config.yaml
activation: "silu"
moe_layers: [0, 2, 4, 6, 8, 10, 12]
router_score: "softmax"
normalize_top_k: true
lr_router: 0.00117
tie_embeddings: false
batch_tokens: 131072
steps: 4483
Below are experts of layer 6 (counted from 0) of a mixture-of-experts language model. Rows are named router (the router's row for the expert), down (a neuron's output weights, with its number) and show model dimensions 336-383. Each number is 128 + 24 x the weight over its row's rms, rounded and kept within 0 to 255. Numbers have three digits each.
Before each expert's rows: a language model's description of what the expert responds to. This comes from a sample of Wikipedia text that the model never trained on.

# expert 62
Double line breaks ending paragraphs or infoboxes before headings, plus section words such as Career, History, Background, and also.
router:123143112118126119107104133102128130090106113123159124115102103159159120098093102201148124089139150127120149143146164060115153120123143132118189
down0:093144128104121106159164115144138093134087126102073144097126163130154185128094155115105170103149090143118147148111145187149130137129178137139126
down1:144131149120165149138136165141099119144097130113104171124098151166141129134128106159119106112107127116111166135124123109132121127113147164156121
down2:161121128160111175107110138120169078127155134138164118128132157141162145121091133156123107151122114109099119150141111105149126154153123195163132
down3:101165115132134175097100136122144130142101129157092156149142123146112127102152060128114139142147138149117144113111130106147103100151130128143085
down4:148147104185136107140082190116116157140132084165144148121117133114145125083180146171129120138096122125128141105131101119152140114129144164086145
down5:128107104129134128119142119142103148108110124103091137162100116149108134136146125151130117142129138129116115130135115101148119170110156171095116
down6:109122140114138110117134119076135139142106132155096106115121140130118094107124134085104135098159162150111102139068126173089107130190113144090124
down7:088144096133146121117118133092147153143179170133150132108127130108139107078135124147140158128117144096112125131122120140095089113139114095147153
down8:154118136144112175160087142126133097127163124122101130144116115142146118157155119103123094088115150127128165135162134114102100126117105122084110
down9:176118104138116137136111143178132137130128112179105161137087165145086159139154137143093103112130112138122128135103096112146123144125137157127172
down10:129086124136135146126133124112144151152129120154103123150158112163146112125064127134142129165163206096106150142166084131131168169143148155116108
down11:177114082124102142107138129139129169092145121161132138169138101093171131126174112143127132126118142139134141123108155142115171110119143130109190
down12:126117143131121147133161130152078133129149111081147157097124163082147086161144125113106120143155113131131088140107132132114127130161123119127096
down13:143164128178147089101111103149140138136140120153142105123077129108161114141133163101148110125166140110149138116107212157118128117104120137116106
down14:119119155137144121128147132123179109162121114127089124139140133114108108117145106115103155090122166146119125150138108160095118121110110158131107
down15:140118093110163109135140132099132133136096105124125129090096069179122146160128142177115092151130121114111127159160142148171140123090114074139155
down16:088107169096095158132126150105140136125102128158147146124106143120112131135153155099135124124112133127128152086064150120136083112195113136077152
down17:104118099112128125135110078144154147133127110130139149125146098103144163083119150108121107141093106145102112072131146104124136093152145129120162
down18:086088133161135102126125100136157180098108090127135121151142161124156080159138105145131092114109138114075133097117164151098130162101149139136135
down19:125117165106127165126140114093143187134108121128147122127147145158127119156124096171107133115140114172159178119120123160141131077142109089165124
down20:171144104138162144172124097134178137176155132098123174089093129090117125152134105161120103139141122113127127138087103115129146107131125139111142
down21:105080130156176108147110116125091137165167107139111161137192146110071118145162137117099109165119140150156149144113109123108145158118145140145118
down22:138129104116169126178096142127087137127144121109113130111094139116094128135097121115131157105102119125113139130128162077121119143105150102143117
down23:139100146153132107144135120108126154135173079103115125099122107091128140156121126107156114178143136149160115135158122139131117163164110150160119
down24:133105094149083139107173110115139158139153132149119130160127173112119142131139098132119153147118097136126156136121162174140144159128143155101125
down25:119130112129102107131168105137075139120138122103107121106099144117107082144122140139150142190161148083107146074109141127127181116158105159112144
down26:146111074142124104151102138151120066123094125121156157143127131113111163118168114146117097147094118139063147152121117171065129131139135137171104
down27:144121100101144141146117116155107099157101143136160083126118113099127160113108093093115148123152117118133082105127091149143158118109108114086163
down28:118137140128147156167119128140141154111135122107097135122166134107088130116141101165127167133117129109101114104142155156157147113102143073112152
down29:118138151146145114100119116159092171137113130114119141138103160135111135101109135151145136086094132131146104145117134144103134129116141128099126
down30:078096130134069128142129148129142143119162104113142082127129079134125113110128138152125096169129152151128090139127151106127142121128104162110115
down31:141117131176107146141092111030139081098124085141140146132147123133120112090130136144104107118111154097127165128113167131116179107131090142166149
down32:122163122108111111133132121153122166161145097122146077116116164085154121134098106168129124092139151110151090102132134107124128086118153137115119
down33:124116121138129093166142136121156169117141087102112101093097135152133153136153178159106110113139132111118157105081089087148141152145124112113096
down34:124136092126073118165106118141162151133137124092093142093113144137106157120107145162105148151172136129115104149108078148128164145119146123187116
down35:146127164172082168154145114097112109138127099147106104153124121133129158115126154088144153110143170110114112134118151120135142128171144121206131
down36:115090145126121153084155105122138132146117107159159128161120102115146141122144132129117127198129087166117114129147101131147133082137110163108129
down37:139178111121082111121129118160130135082126154111122107113146120139131136134082111128143127121145111099099105138174143186073146087139156106138152
down38:103147155115087104108132179135143133121087171114139111143136137161106118127121127126144144102112091130155135146092107153158134121097128131139138
down39:162161127118135137089166140116100121121147121156162104154143178084118171137159154092137091156101140133130126146152169154141141128135106091163187
down40:129139109093136138144087118120101078155090089135144151151180080077118076154156108125132152139117103143150132134141126099136112136126138148150154

# expert 30
Relative pronouns, subject pronouns and conjunctions opening clauses, such as that, which, they, plus given names before surnames, such as John, Paul, Anton.
router:110109182134108111137145136143114123127142157119133094169177139153089146167121142134136146117141143118159150128137134110101132126145140158177111
down0:103149111128116098121163143127074162153099169135095155105135130157163085142143114135123133112114079110128139126137123131114145119126151131115163
down1:151104152112090136126131161087134128086144100120095122142133132130124129117138122125111168153099171126100106185116140163108109167159138125132118
down2:127114144115126115120100162178141116127158123136098127136152127180135155144154145156180132130138107106117158078078125088118141098112146137130135
down3:111162159170118112075114125092143188146154115131151141093133129116161131144129110132105138119111124181121098120168115148115125149132152080106103
down4:124128145098131129197126158107144126158095114095140117135108104138135141136120124118136153085158161152108102150104134138073135153177145141138097
down5:083152117124120115099102098104158165116132127095125091168097113174131138112120122108111078159137139154139123142124107142109112091109117092123117
down6:116148159119141109140099139114155140161090093116138124101141164125110175158160130131120118145125122124120113141133116118164121187168150142183121
down7:095144078150158149147123129111155131163149131158147144135110100137133076139136108142119124122119104140095149137108118119149094159139098120118099
down8:136116116126129129101149142091117120141189109135104148134102161115147151101095111178122166077158118128088083125157162106111130136115094100108145
down9:169159149117073154101123138123136106107129127136159108149172128146116146103110086102098141132145133121108050151175157124127138142119073095076131
down10:142136154152122072121143107138173099185136148153132090135116132114090153125142105121123140105144146163121106134121152098136123150124158133160151
down11:095110165160086158139119121145132104139143132141077145115157103128142136094116147131089143136124112133130118103102136178127094107190157098100154
down12:146132083129112161106110156164132130121107134178136093105121131101188133142146115137140138146156121122099137105114138123127128147109121147106133
down13:128121153166067104144119123118128139116114170139139159107140159137131152118133094117122120112108137126097154112152119095124143179136124110193135
down14:132137172130171127102127111086124150132131119105136125111108129090098106116102095111151120122154080153115105142103117102144142161160110125142118
down15:147163129124131162129165129089129147178124095112113126090181130132110127116111128127142139107124093139103177082133127110084133081143118130135162
down16:116135099105111126104092163152100089159104146106125109102061143103127148126186150108125111142121123126149165132128139093128120107121128123117148
down17:149095149112134168152163100087140152129150109132112140123068143158080180145107082130101082120126133144152157134116138167154134133135125142172145
down18:144114118127102104114125108146145134127110147093125085123095102127128134139108137172131105106115132163123138142109144047099204160140163104126093
down19:086119141159098086120154143107144134112106139176131101114113150163119127082112134119105115120136177165127154137134121133185113106155130107150135
down20:102154099108103113123126121073081144123103149151118142122118128146123135185105093129136065118155123114171138140101133134098117160156113068140128
down21:126122107065151150143107115116101132133105146143152106166111147125130135140163092133136135092121124127128107161148102124150167136145103065172155
down22:109122136124079158132149098128183079110094146141073090155144130153124163130129157142186102111141126144089101100160147180169135082108089125166136
down23:120110129186136129114088146129132154121143119161115146129125129177071083163137162159124136111162144113154136091130113135131142160119109154100099
down24:136116118102137163117144088113120162122109162168124167145084165115117109113142072131146135139107162106145117149111081125122116138096155140094107
down25:119159136151144109154124117115108167094138080122146123103139163124126101119135129151135158130167135121093097137143163134111152109108148155074132
down26:152124147108163092115104125146127095164103152102144095124133121079139149099125125127098099113128138133143115139125126132128139139130127125149118
down27:200121107146112122109105085114153083144118110132073099144134159163106106085101119147121117136158131098126127131158112131131121094099125140122123
down28:116137119126112142131126105101135097137134136123115116125108100139130113139119129120145124124083132135151094158136149148148085167111138133122121
down29:118130158113110132154120121120132117114135147109132109154135092125119143083135166112180103158122101161111128143162090147098171134191121146113113
down30:111119138131053126103100145172165170143129120146132124176133119147111150136156158118185125141113091091111118121108112093132128127124120180103116
down31:117142097100153110137129137126156097083117152108172092144159104134113117108131153157111087111114139139164120163103126114105152125111177140089147
down32:149148143163127125145165134103130126126148143082150141140131092109138124135126160124125102089125139119138097157148099175139123147131151086105140
down33:113132128136129136126114133123141105117108131117097131112155116193148105082130128143122162103113145123139140119144131125139110130169142175096150
down34:096178195119119132119103081125160091145101092118145137136142104133127116106101142133160115144149134115125127112172111113169131116168128144126093
down35:144088146103111144107141151108126160133150176127153089131128104159168131141150090149151160128063149117085150115148117131120135149093180168113122
down36:109148136118111103098152157093148130085087126113138120168134115100097178125134138118178106125162126122143095121112164064095135133118145145102131
down37:121116163142126143189111089111115107108136152151116118155128124133155156162123153090175150134131126102156093123128158115123093133137089133107119
down38:156126147157102143131127102112137090155108149137113086089133119155124142137141106103150095114113114101084171145154139103127149094158138099117130
down39:141180069111118123132157121122152110140094144145128149151121150143110083160143143087146118128093115121164119143142142101109147104132128142082180
down40:120059099131096141149091152173128109112175150118156159155130130125154161135157092105142151178144150119140138130111152163120092093121116162137100

# expert 58
The word and joining names or phrases, plus or, but, &, and sentence-opening pronouns like He, She, It.
router:129127161122076122129155103112099154106148134140125097146058159131109140142166091099131108136124117118140156115109138170121167115121137132096104
down0:128138126101099108159137169110111130078153089081143138131115107109134119117160088152126128125147089115128097100118136131131133157155177076094151
down1:140087132103154128173060138180120118137145174133176123099151142085149151087155121139152129102148112101127136130099111120102091114155147111155146
down2:082122152114125121136153129111132122158128116135171090154126138131146139128125107146161141123124121082171088140144134152103143113140130104116171
down3:162099082121115096158119129127164145153103116154135103112067167154129110138098082112125171109131105127125118117117116126086140188163125093156135
down4:127093133120166094170091095143116145123103143143121149125172120137106115079148126102129135107106141111169196153152157139118085108121092119133087
down5:153103150149074120145062105101104108117079133137127125149097139064089165155150109124123150154133126137116128090132108122116105081144137113118100
down6:149140137081117120139143135140105108167131115166138094166136104118147139139129120135132092188140139109111118109073177099123155122114107128114120
down7:136119146133122116113126109139139095112135117106127137131143136191150118071115137117163157169130112129106173112139171135089129117141091083152139
down8:142126120086147123138090129136140125141159174135165107136134092122127141120141140119104142111070087095111125154092091153134110137185148121086163
down9:156147142167149138134081125162116098100138086119152194086120150101166119120160117115101137117138126148133098130092118136175118142127122102159115
down10:149093195159138136139152143140142117142141097133141106138118132151146118133110124132149116115130153146129128136098135125159159078126118175165091
down11:117132113093146166131115088133174169124107113092101167105134114136075123159130131129083125085136137124134109171106111157109083191159138106125101
down12:140109093106096084135137163129155121111102142130102168148170140134125147126119122108142115105125112177138130125127103181161182129141156109163126
down13:113155124146155122090123070139103117126147090126121129118139108127132145168147134125105135122161148099099131143156115108134169124073092150075127
down14:131143128137147137091141174148123127112134194124128104149113149141124156132119103117082133096141111116142130073132150090095129149164125140134153
down15:125103174126112135160085102117106157147118130164143169139117115145128129114131079116154122144109159119111187117133145132103132121112114117080114
down16:134113124150108126128137114153107137113125134141127125080125150118140136110197124096140132181132141115119133143106105113167162107175131130098153
down17:110118067101139091138087129147139124107144155085169117164093143152089154116131108136138093087123111124132146119154138139078104118110155176161145
down18:147139122113139147115099115128131163102157163114174144122139135100172114107110105118170132139123141161129136120103101089114116136151158104122094
down19:172138118158152123137127125111102140089127105121099159113131125130134098107151127160082134127104148143095077107155133143107126137099089101148124
down20:089140114129185149109143171092129165152134164096149112153165179112102081090150123113105115136150130128126118090113094114126114170149151095146145
down21:143160101125142160119169116099119132164150103103102136114098102148135126134135114114167141091163128088134112122148117107115088136134130109150157
down22:123105118123147103145079182114107119158161152157167150155162084156123098109172136163110141102139111126082137108110097134152154137136135107130131
down23:134117138090099131132111125116157121150112142162129102088158178131092149184152087136113103103085137112122128151123131156155154138128144103146155
down24:137127135156128178117166098033099139133086103123158111151125114120157123125098089121134165131104153122124151088137119131099108128144110141138120
down25:143136112138140121194127124081122131119083111106089138171132096088166139148161105125109108137122132158157117109132098141112192104113071100134120
down26:152143121111115138176102118154129121116146095087109141140112125087130128128122111151121123083123125132187144110150113103155122149167100123145133
down27:121157161153160158144126136123111117116103099115129130130127084162157114098142153112100149145110142196110172114112143092088150101157150144141136
down28:151130082119173143109080160105164141134164181108108109107126124143146103084114119122148110155090136130121133118158114145133124141115107101142105
down29:135167109110138172108120125170095118107123140126125123105132166082122147116130145126113136134111134152113138133087095116097117139107058113144121
down30:073142135106092166099172147085129128113134103137112120184113163181102143101158076118151118146105129106107094133163128118119126135146146094107153
down31:148145132086105144137132181076098069188136146118173097112103134156077125152145111120109156122142133134149126120162116120112120107184155133113110
down32:134117127110147146137139093119096142107123092093156150162136163133169161138107126094149164100125093136096118137132114121121156156139115142138097
down33:150112143126175135103124105144163115093127099149110148181170146125149114133087126127164145146101125101110153126160120127126078121090113157114122
down34:110124099137165111118130164114101113077143120115186135156131116119109110124117158086135152101142117126140171111161104178110066128136158118115122
down35:145110154084120124115123120152138154118069150163070149130091111063138155089164109129117143136115135130089151121116120169135126107113117134113119
down36:113124174123145102170082124087138113073135137106141134040137146144142134136150114135184164135145114096150135116091166124128123075118147121110112
down37:157130177110118131143077113162111148146123101095137149121121155079131147149091117108139132124135072168081161099111130126136165086110100120118126
down38:131131134151129107134153120126101112155141159121124140145136128099160104117152088086126128117149076109135152076117133099133106114133113103124136
down39:137114161158113127101179129144096099125119132096149143096139129133150145128163107116082157183182192145158140149090157164132134076147120118133161
down40:106108175130151133137117115135128111144131141120116112174129143154083172155132149154088120147160163120150123135102125152111107103115144102093137